Below are experts of layer 6 (counted from 0) of a mixture-of-experts language model. Rows are named router (the router's row for the expert), down (a neuron's output weights, with its number) and show model dimensions 0-63. Each number is 500 + 50 x the weight over its row's rms, rounded and kept within 0 to 999. Numbers have three digits each.
Before each expert's rows: a language model's description of what the expert responds to. This comes from a sample of Wikipedia text that the model never trained on.

# expert 8
Mid-word syllables. Syllables right after prefixes such as inter, im, pro, wel, as in intermixed, immigration, protagonist, welfare, plus apostrophes after football goal minutes.
router:474483418553502441437424459494538454528487527553462466488501375524437509453443497531523464459555470426439426571506443540612492486459476541519511492531474512563488481468417492552402563541562559
down0:530443564524430526464578431493498471545513559589555455596520507494541507400457547466530504507580535538457451496518475469578429481442528449484558607520517601497487427511448474505562427480415489
down1:591489459521479532471499525535451610434453460476470528517505575455530477533532588458455518522442607542422550506484467512591502466537566551524457500447499551497486408506489432398455550521470542
down2:528483468441502583453461496516471510486451588493494533454387497546520583572522479478495467539486505610473496519497541517577474538480511578442526486477428517543620514498449490535516566489528459
down3:519541561517512504446488522495458480519487487450577522527544476386544487502482571444566492361540499540458556512530592479450444536656477454412500537433540543441468574427534585524517485534553493
down4:511625424474540494497455557466449474428513495503464369456457472516517436453519496495568416566497510451510533526444477492508503584466431458440556488443482464339506536531552451408510552515410466
down5:485477581537525386536516559469502442510411498446535492507493482593477508517457537494559485461467483495517443541516447560604513574421532490494513474460474522459462501542495405613523532444511511
down6:487560458564372486479641505436522467449581350537453502496384555513442413456520487511541456471570469529504411421489507485512456584538489497479436482439406443476524472476511511587410498474483546
down7:516585508450460549556517536403449473599489552576468444498536465489497485508523570486562460435508527503522418511498520572393527523464469508577569403547447427517506529525523526512493543460535464
down8:493527497521566601469524562517452495480564424473558437460535521541530494526469558567568567546512553516486536553443539569508594575489514479467503549527420404476578532386625498493511454511526525
down9:545515452500388513535545518515535474524469519440505429584484515421433576503374434528452508494540455639419520436447476488541578471500562441528476500588510562486513452417432481426443494496466479
down10:571510528493462516469503491531503461527523427470594504496567602502430506527477485490567638513520534499526521533553447564498500533448513476520491502613512461498565534469557498536508487502531571
down11:490480524580524481527524497483455533523512447412566528471522504570474516589495472464499532549569548476509393506577522512495538494536517514448605459542563528522500426445503539514472593473534494
down12:430449482524490495477486463506478547488463533438589443509431486486516538451516410517511463486506514470539526439506515496507514559582500489510462352522503542549469485458516528495473552518534454
down13:505481477420639511459436524507521519442547602522491485464467459520529446456476475476540488447466446414477436537456546502529559512409439555492487430567474545531385473485455370524505491515535460
down14:447472482488619501417519443444458438522499567544546522430527487485468545430567491490532494544547488565583364570463571438505497494505548612485522532423528522473487517498471599549416461471515445
down15:429505575454448543455504478435539443414571397524510464460462489402532452521604454439442425469528549487466464471417473506589536526497530520495479536448515558514486495525475563521589447507458573
down16:494547541526559558606458549488516496573522460477513506425513452507486519518516369613580444521510576502516468499470389488518433541484512518507566494462547559488447537527485473521518444392465543
down17:514423558530523550534481524540503507494500462372425476568373454495493560474411441557481572491480512499395454421519550496487574534515512449532546533424540515518507584461476425456474527529453478
down18:503407518488502465503462499535562527523565557453506477463550410383596458423471517533600523474485569499475386525533473482455529586495507494635575445491489475559393452444463417581498516562537505
down19:494441470504525569520359606441560504454579531453484500533561486433469493580512474523534434551464461459442570489506434482582498452481552573552479392511475562445416422578508505498500548585532489
down20:529441538495448458507548470548456468419529558524470477428480499507519562458452518494513598486419420459557486421523421432436492545522578564554465468410393488536535491447471482536484474574458460
down21:512522534484453499454459375428543613426548447655503499472468430481487426497489422464384417508586560508499493485430513479424516535553439456523456528535532473530481456474511516533544580499514514
down22:549493564598515458588401552526517505524501527399434578450599545597499445429480465462536581566430519501475460567515494499386512478545483440542626477503466525466492513473473542449482511515549497
down23:432469496429587527441490514534494483581430473413567587473587584570499493517551517564547465516536494560470509507444493521479509493462433584472500515572559453470489540518626512536493490477530440
down24:492506533511503470469482478496484560448598509508542578530454490515478550552490458515535427480501454478496428390450469554516549446550481443472580433527451582540630469419429517550514486439594617
down25:480467414518535563521585519437536558449527483473417538525494536563517458495569573477476508478517612516541470565480517387641450453491508509478466358445580584497538482547575459438486516525451438
down26:481395491608476446509504475498524379515485412473530529527468474552556500540537505436549526579472377478491387482493527500464539530517440552450518424560447382421516510441409489485514503525568515
down27:548535448516530476531491398617497552540521613547428421520467439504431474546434587553514505531538460515515477481564532510503467547437531488519480438528427395465399477435508474443459511502459450
down28:464559459470672503555610504556452532508491518533565490546418514505487425449489538558516552480486498511470488436431476430527506447559508510415517595423540516459539523457504520522596437522586493
down29:521438525543458572546578525550451529473599449589526450499582515463461555553434525536495474482469516584514466535492534550535452542522484481466565596551484510494457406459492551528445487555491518
down30:379538522474494400499467511532447507645557457432532544466491467480468489575510399517456444483454551556419451549448524482404534633494530498561456607575495486496570536430451497510515452484526451
down31:463493540488517468486465495497380555518572511430439484484548548586529508502386517439403487570481502446454479522476570529496544508511583419393527574432568538553607525499525514478480524483499487
down32:556467638452581559513464455498426422456574534559530550455443539523449515471604487501531541363440479443527571514572530425529461537435539515481525533598535488533554500536548508499520490506433485
down33:488512595463421548492482520518490551578541575442493435494467484472465409499510476405477472586546461558515408500388536523487506457524466489541485518446475433527508499527507541406409535525446546
down34:507547476579389488414517525444494540439515437492509507485558459480587482462535426401479538533548509565457465547462405474560513526504474555516476477410496659449481482538515509475506496485534547
down35:509516498505456506417395500579526457538571585436417506556539426527513515445569449429453500514432457450377535494539446450532454482495479552491375480471507513494512495532499529420540460508461558
down36:438517540582484475515560487392611436553546489473482601519535648479559474526493486498435531513539553459485500442477498403576505575469441446516469567561498464567551578455468463459490520466502544
down37:452482414460528434536522494582485532490502502506427515526451486527500464483578439509498523472519536533552577431425554490511500423501567550581550499515507665465452500489522532447562490438453375
down38:506534518484543514479469483451522417573447461438406570455493537484522545483513496508492579402475487521480511489445499526502588422493537472492498470529457470527609498440518542497543491484505545
down39:449478533531506525447568479476547480569597512406482570548424533430528588566554482502454379475508523449472419484488481452523482482539468464524465446557525471529520459568459458496446469499494530
down40:492539474440482469445553473545525488402577556524483472429452457527549419501417447513445441529463473506422456467521474513531496551503414528583542543485527375472507532467446435491419574399437485
down41:492446467552468534435435502404454539478483513550521490478459504461478452425495564424588470484531499437572528571552596476533511480542503505522434547442570360448488532478504469491595503469581595
down42:487492446557497531515495568632471513616519532440485539431459531418534498568533568539450576437557480505452491485425498486499493587500448587517486523595585515478561504505479503484458464497516572
down43:550525426481545538446497560530502515533499462451525545391566484567620578511539490543529539543521571489509531513439536560486488512541517451448527557480500516556572543508519468466571521493541444
down44:470459527483540495464452474503551501392566570504545593531477458481510541509503487537468487473521513552515506550498410532543480516528559545504582610506513444521500532582389562521513543377514523
down45:504490429561449427564504481490489442487570470500445509607518520601534558473550435473483524540563562528536528508514502484419474419503514508496459464479423661498552552563397515445476397464358574
down46:536441480485382462446435489459555574439467500393538449568534428580492549467496421426540518494492467579478519481558433490525507597517523439451452500464528448467487587562470446470524561501440521
down47:473479611456532519450524431458438499503547453478576430457483491447460511530419511518467539640402513440566540506500499479536474428519477493454437487558405551506473453492503489504536516443449522
down48:564437529371544544529513549598572423523558475500438460453468433462440561502489511515483510383515531503588642539452433519473605472490452522445509431430559478521548513476468585476515456477496545
down49:492529447533567477445520540496515498539480474448600471519556517499432499516453540564540496475530535551466461548436493495504525593511598441462500496493557488543450453510494597534510608401495428
down50:464490505468492464564529500541540632422474525488488498410551498512558512484421454516552493512490531458476588594480531529434492478556427449507480501412506505558563497514474479541438434541527498
down51:483492475583423502523443458554395518526433511410391500512502515575541423502380414434637564447401511490496495532431518545453522508560476467490469560475562461434490495426500515421531446466502441
down52:496555534504474608491583468525529520523523492539466503575545583448528448528486507586548416512469550512461495562410589396423454472581505540561507515411459498434510552501437436570501473480493556
down53:495438543570570505547500503527444547467536487562539489493541644407507479504478499479452560451443446486477491591571519480543394518570579472461495591500495533521500505465449419532527499529493540
down54:461440552487561464450517570540551468480526535494511509525527547536441506421558492520507420558423483513517581541445498511486500529574571535514479494410558575509494389482547493524498480395426482
down55:413495439613490532476553475534460473435541458393470423583540501510466458463464499536474534495509520520488560548438466520490440473525516496510521597504515463477453496555448495425523439460464465
down56:517531458504537516522537544475485457494517546459481462461523591428560495492542522519552411488512590484525450415508519485494471457522527509583459451478461497476578525525447457500490441486561463
down57:510389461568447396508467514503424533482492459551537547496582498451550519487479441422471504461544530577524449469469544517480441613561493565407526300470544465544492449551562559447545531526491519
down58:554457453542498575499509470491445426385522545557522646509523505448501480532481571528491511466514598495544457487488464505488480492495522540437599568367543441450548533410488463500468419492479550
down59:434421465518472466499478464461470475484485465541507541454535501518619560575533503571453465537502499537556489405601503458475425485436575581518538479509469436533400509568547396447515510514585507
down60:490567489608631526558463532379523524615460474494483474467453531547533483497461500591537496463489510565496458497512493421500495535521393436426532522452485519504490460440499421424423474464483560
down61:463375481484401606461534458547524482449442506439509546442481482478534469567571506453452603570568522403602525576479515490529473560572523523443471446524532493493559505529519472559534527502552498
down62:503459463465453512484578613482543475434583526545472588588413529529378447444520404481462497532574486465496496504416528530456456495507481458623560514555457429498490491509547468452465510524450554
down63:539519529532540506549560418461393577540509486499457538486500446469428490493553508577509494496474610502553533604422514441485471605526589414468495461501487502444438538589599549536580459482470585
down64:473455461577508545490491528557444511462562474434463644442612506525547493485480489487489483530485470585539525594463572419504398479455577480529449443487473627429546497500506474425493491493442471
down65:498508515455482406541596486492526418509581438476405482491496483514518492449530518532492510514552500542503440517562439447568521423526497491414471468398569601452467447474520493507510552563484607
down66:499446513597439507506584398461525580487562524475458529528597582465480356458521457392518521487494563513502475539417434453463556481486561499431411505467390412418458460543509491480579496566512466
down67:638510504567411555562444590533408498491506453502485553493528491482437460557527502562517547462498475531477511535615533467549466506523440413463487543497517509438517451524532445463469492465513497
down68:509467509514528587525486515595463553526431483545442421410450454470441437623608471583481528466506522509503576418526607507495520405546574481429554440479546446611481529524514496479491538473510482
down69:544517463453555509453554509443548509516473535529553564566467518518503387452489469484478583380487558421478520462567511414522584503448485450469539555477523522497537448462433552527467453395511487
down70:559529497434491475465483491485513427504572541464493558412501364418453598523531482471477473563521516435535465583531517458468567478505466472418452565523447529490527516499448491467538539512470485
down71:573425457535495588548502426420550573420475519554579603483474410501517529505449492473551474465504556533480479460438455524560543517495567622549548440457562553472545567593547482505489546476402555
down72:486510451490564534566524609512541551517605556456488513486509512523487508560594489471468487409612521468538558501497437530504530501473532516362366414533519534402499484418511563407451437383471496
down73:482545534509490492470554532538412514486543492450424503521468450553478469532512478446493535586509494605473598585543494446497526503516472424534434536501488486450582413514580431456591526515522474
down74:458475556436445448521532556481470560522543551627478479437545448457526394415540510468533448387582461540475503421544536497560460459469440535451400423466523473449514527469432519573560464526557482
down75:490589514449477504514511485460451543491595448459501540546363512443430524514530494487505485448519433409597456539557517467623489501538512396572495451528529433567540498484563456551556550421510522
down76:578536435528498435478454521521552479499588474454558497496492519548431440493442430449538468459559480525406408493494394621472521573453521560534541493538462514507508387484570495458541484478523573
down77:537529496444526560526467487478505460496487501505483480509470440326513508505485612515529535450452593455449561459560473581559482580499416403548448464520506492497481499499528471482479579513556457
down78:527485447437415559496501625438497498557569603533554374460527562491525548460488533461517543474465502469401425513500497499551597536496565443497383541461467506481535490489456436524540440457537543
down79:487537522494472492471488508460408572520435519453507444601468466527516435478527598493491375530534398461440510518508475504461440604538523533591589382563536561385589506456467539555423495450554498
down80:496470482489482633473558553487527456439476503502443525492501464450394488646608500427533516370518556480501526472482468543572455446488516506440529519525523441469509494571596534513522531509494539
down81:480508497468464496399486536465472503476440468452512467413517499379447511495475463406453520450469593522521498496523593484509484522537462535516436555468532671508536449544537485535487572561508532
down82:498439444499533515524394373491507419474489460557494443487588551552505424497460439547485418493586433527474456435486418549572499586486501518519486451533463486569460476519541449475583477455476404
down83:567492484383518599466480484553456470483434481563500435547565537418550454429520505539486499493536565531521507413494528479494595477527522495461493475417466613496468506439528540489454408433547475
down84:509507450512447538530549433551419517469546498459543498484480517540468444410544479396533381514465471432575477416510516430509563532539593579426477400450520589511522575504479520415539592459490535
down85:463550548575515333451591471446582514539533569468498483513562482509507454521483545557581358487453512532505500472577613481464599522492514451545523517465493458471478518493417544534486561586457523
down86:569491466548434477525472560426516516490492475438465543505520390555455457490451525463606516551474456576492493612481498462461490473493466513546433503429384519509430526532499474531419381536561487
down87:525551567512530500481556539507453490498534599599503595488546472526650470563557522565477513608484584528489522544542425513501523511468468476514547420526451393511511489495540399476497467505585586
down88:519528550574501447500533529606414508501514520585529443493421439450480493488543472623541520464441533558477541442519511529505514547464510560472526564483449496574508454477503498488357484478509520
down89:480428505419538467404471508548489541444485523514537501391471621531494452537540506420455473550488496532530461426462486552566489575486534485560425484482529413530503464500504573534605575552560491
down90:497530463532481512505556566537461531467534475512457428496531504550472459460522495511406386417529462451554526459617489389496454460515421440462449503499418527526524451470432463447504534444521590
down91:435486580454447514502498457478502444513527481498530403578483525460513493450435455528486464531483455638471486515497596573542564530488513535471515397554518574548449451421553505437558437456580633
down92:531565481478477514467523468572446547461515571489515505547566479555502546411568475538522532408434342527508565439495558519472472515494503583458533426450471499429438485470445517500440480452529493
down93:479529437533483389468586449511504452458411459541445481513573399533417523548432505534536534428559512520485482536478384573482468497511474589581479417564520438504501472482491472423524523543478423
down94:472445482514522562594511597513471560479592479479424498466433507542500445477538406526493464445459455531571555448476523442543447469463532505389471416486419480472557430467498477535538524520574440
down95:562515452559490434540439506512502473565496520610503490442546434461441378548459556456527510535449436464534562512552513421582547445509486517576543459534502529494555497415461377524512489553467458
down96:531482419517595474430505535501534547487552463599488438522490542479415498524575485452509520531514441473463527419478488510411609481520456433535473524558476468450570518470503458527547426443572554
down97:485514497410458515481536505494515472467472444422404491498546527594415421526550509490517521439490466429549479543463468514451502471429569426455547473435489470481503549441555591498485559405555482
down98:469486499485453549536403491506562459471519444453537553616500541485435531527603470556516461537539453574452528472552489566475540495467470485526431558498501546588561545460531495422500479423430517
down99:513457534504476424495529471517491536565511457515526566629523504493469474552503591482503462356579450525555509427497552505510559445592414457531518503464389432410463438549512524535507502545515494
down100:567472454436548514547503472424483489447519493553547545561523563475564517416580513555508491510457498432430563485467640540422539497532558487525549513430488539465565504486614399475403414433508468
down101:478467506474550512514524473523486472514530505485452563527420500486509438476511456564587486544511469449511421501496429441501472493451619451424530462524516424469443478476462360485422480530574394
down102:548534391540522460546442508494573533556501449566530513490479466405447472530431499528527489468447548547478476508446397461542484510445488533375546618529539416372555464521531495541474475557464440
down103:615539469468521366405571569564543501495497488555513577533501470506521456395451485509543460511563556552507489521561566611528543500529440569476585486451516455629481516445488564499409486515424565
down104:487449466469584533535417507528461575587495409544435501463445521414520526452552459525619528541523495462461438399437524516476485393456552568549537613490580551510529554529586486515501527467593530
down105:457538552533489477537502455498519523462444507499508479470521458508579480549515589490609541603471530534502404530499525468561618481433526531522509542561518526532500476503543452408546414487492477
down106:559500477495521540495500514538501429532472475470468603451465460482438570603561488452501498473520568509587567541553530516527602500429441491565445487462543580498481474500497414368508520500470529
down107:507523539495519570460509543465528406497508501642415566448502584453530505468558455491490504502490564444441444522497471477543500553523511448525532597457420457475417475470459498512481535450470562
down108:578465406549486429502536482603469563472524473474457497377498514438587498544461516498468536585568549543507526457477491496532525524442571504440477435542510421519451520414460476525439501479463546
down109:490496441522478601547549511473532518525369490458548549470535540475564531482483479406456570492516522534431427551508589476472500532556535543508525565516602488433523488526468536499491480565525466
down110:424475464492507473479407535525423541566570479452480462495532505394607466579452424486522440534488569457494495560476587484526515522453454538461456442451506500448410512546552433556496532549598550
down111:555534504525450582463564480499459402547563547406484518518443441483479455481466525545514395458501542514474466632517457485488534519494449466495529502528448419614493478486445455537490436465535471
down112:584585435510555463436514456464523526506513523541592493427535443490492496481520508574482444481494525550443453501504578492513549544505416548354600552546506440482544577424452538546428418446440518
down113:466318399491535476539511554464473483515466565482390478502536568522501492534543469519524487403477538578544462459548498462499455467554540439467514466505522550523519532509551511539475464462550500
down114:568526504423473521422550490537486491439557556586442552423525601504477529489397485504539537507551618500564575535536511493549533545479488524513517530565488427520542480530494579496463445415384543
down115:465522527573424530490426499409516504472535510487468516414510586537489428630492398530512594519558493516544434519461443416518502525531445416469455489547522528457479445535524521594537408533589573
down116:589518516478458483553474526447515509461513524578496536501541509544523420419457431454542500445509546573440519444526534457404531521484464472471488380475476553467537610491590535398582476467551465
down117:494520403522524567476555395572483429497498446448498575395520439506529527539495513523505491511420574503554532542590509588400476511488546533516596613520495558480557517468548448511427546494498541
down118:406494512459515527466399411527502537472505519514418572423553510506507516446475442379555606572505475445431488562510513503585581490493510485432553475566454455471470434469599475479480510458482457
down119:505546472601482518455556535524433466417498564524382463511417528585484468486380403554478500492479495564476435537493515534464447396527467534547608509544456420466478488489523480439493546480456602
down120:507543455527507500371548584484438558456564526448460562492508470456472528589402547465553514512483462517421470482510587593536501519483474478587483570514499435482469502535539521519488492523555645
down121:382435579526498448488506313518551482543418494486514460575551574449605448554464532498589524417387549460529499557480473442446525496490432490515495524546471605457367551467563472563444426460412434
down122:477572589489457525512415488486508558480468595570410468533486505463440482529497589449506447552415519499414474511447525552565504485561584458452465558483606442536494444492532509469506456514542417
down123:456451443467527567524531530615482483455550511486463517500519522561581428516469529556509512660462474498548503455465539449508514464534543372473434429472587604521490539431427473435521428509404469
down124:507480536471535526532486477526489489542482479501502492543533564554537458582482487496485539498427563439410478577608547479398486544490546538522484548523544485497523595416492410479429392449459449
down125:407371478433523552532532461563391574500544411475438520468495527531587566559568454516506488491477481595431528396485450565477520498561507486409385547546505492509501509584502539466391557509491473
down126:442524507477454550440590474525466501519434541510526463444527405558466414526520507454456463480443437484539508480511527503588454547471459435569536514542533441421473465364471471547490410524507512
down127:429516536499514444501485433571483621554477456505586526466484483495526519475506550535555530403466406523576531542548510473452519426575442517499493538532504471468444460524527510405521469539516558
down128:463386475472561508600494602430537475520458520567607511511413513574502499545549564609481477479436465512478492529486505444513534495556563489451497581515450482512507443569506532486511566524453350
down129:510491355488475462598542418565475434485521497493427570593467492460447501557464462544540484424471556450481486437433476538522581491447509585431503559491500563393490430529473518564469541497537438
down130:491539526454493438418491483433412492503562538473556529550530489476469493517429543492557393528528459497532474458550446468555455512548444533478516372614528452596507418539485509581436572471530556
down131:522469574423433560506456513499526385517524543643446567600455544504451484510465449548467528471481486536465505465535438508512533462505486461448483537525521461464498467440569467442537413588500546
down132:504512419454432598456477485453544547442482513566508402450510455445539546583383450471499494528506455445573551443488474532527405517497478477513475546548441611516473448483528515535545461416480468
down133:420571523475437503483507434523519541505453476534450474512460483598492581506467563504432466455440409523460471488483604504532449481573491437507518430488511450495424473502477588491437550426472510
down134:529515496492517574389445465545472470432456505530526553496451546466507479523485512535601536497558568452462467543481493476495525589452444556437521390579524466473508434416579512470569605532531462
down135:526541486602494491511445538454496483526520545468549474534538538478414455529445572517504481529561480533513509544421599465505490476528494514586384410550499478449557510403531514418576436520558510
down136:576513477492447521474526581484520537495536463481541490474418487505529436460495535512459508542510475481488485527555389462529493559474442461569492428526491492520495563544572524430441526453576496
down137:555500553480545512447506573487452528437489457496426472502405553520526557554475507557487495449432422542492501486450469385510585445393484518389450552464451544555521461463494521432608498495464468
down138:492416519488530438576571620585381464476481509490519440521478508544444551492479492541497472519563520451520507516529554419467524444473494518403554521565399501507619499443494537522531546534478474
down139:513454581505480440621534609601497545512452472518448443461426554531489460542595433455406549530502427578540521492466485536428539446407462447481561484474504466476593451466482479587404429517508502
down140:511514524480502470560512525466490516488490579539470521413479547511488590549452458467454510502415575599503461447489500446550491528537512596504497458450551529402414371462481568503512535572400514
down141:517469499571486457476496412526457399480520523517580579528560457527556489617485525480639484511478513511506509520450473419518620542589469447492471578542596530501486562503499582491441428543628458
down142:510479517410484509544446502488484398501409523459606412393513544562440506459484475520490513504504484441455514550610472415547548433541467477464417423506467528485476497479507516511483442438527429
down143:540524491496489448522507538490550581496460512438596480432476545559556591457465517531509454484430509516488507493580445539474533516551530520539529461447506550527474441509517528575472494546504478
down144:493502539478491568525544467513479492491481474583499429452515463485647526469567509488518452418570441561491488526571517468476526397514475463510421536346618476496535529597475567479469514441444536
down145:474476371496503526592439508467416410511447399601528458487405490588457450447405515594445517416512540482525498397488444471504550485532482519479547487393558490507494488517575535490507484512560519
down146:409455476441435607469523507489542437460533473417432490559531537450459564565447422497487573456568508530543583543472498381467437496489587416523481507507485571484535541514570482539437554451439567
down147:484449523526564527467489535448514553432531546429486460471427458511555457460531485501614566528464573466482488467507594484580559502469484448487517473476447552524474506503512409425477446585462443
down148:495485527516403502529422374614536517596509417375580526509445481434494495550600447524501476515474511483510403415455487492494406536533487498367464479526623670471537527503551466512490412582520538
down149:479440505478406521459527505451500535489473445406518462511538449582496459576522473433466521471421422596524480484527459518400501491549475517426496567500427558474518479561554559560458496472401551
down150:478533461476458505580558513400446533471509514496538541441482457505474500456513512477455482593513512507517481422480479469611508503443443474558522433546418512461501469512493496486473429488419529
down151:529516589501479528555508524412428513491433532469477417528458419550501499528446589516493545414445498511504594518492553532511483468449480407421441566491499553523503574488500546444481420455465445
down152:495565450474516519541520569526422530390557541510479538624472560525445427524508451540478515404570443574518542420479531445522511535543466560452497506472569413396518452548393493567464460442486535
down153:390487461525535445444487449484454452501508449448459444490470526434493496419375449562479432460532564517458535489441456482571580404504478491517507535478464493493538577473373493419483455450504519
down154:440494482471531541621583491431527545451524486479497470465496542572511411521444585492586509380525491557569517492426523526466509522546570510479538592449449421596476472537596557511555490446470406
down155:554447562477469427504550587456450474508557527496520500536483473607505472431463475506467577467556522526483484472395506450388576469521512523440464547508488565512620521437460494513418487467518531
down156:459444419512482546571493455444444482488497510495451435542518466468405468513440475533497430527547502527608474528533445549468534602545521502480515428493460511444470485564496515518441469560615438
down157:454562488501461509515431600505537545496513436538482536435548379521451531450456489466403542458526502392443535536530527561527511455543482489497515523522489601544474549539451521513423505543497531
down158:452527509464514562505585550563574480483461448495439450459492521479483528505553564534455508439518488483500633588546556349555522443490453481390431634403477535417502545558485492495420398480409514
down159:535515475435524471515473552492506536544511480470394500471483526475488387400482493630524520559582516581477463476509461490519653500460487484568467311516417474451461520499529468498536478500481526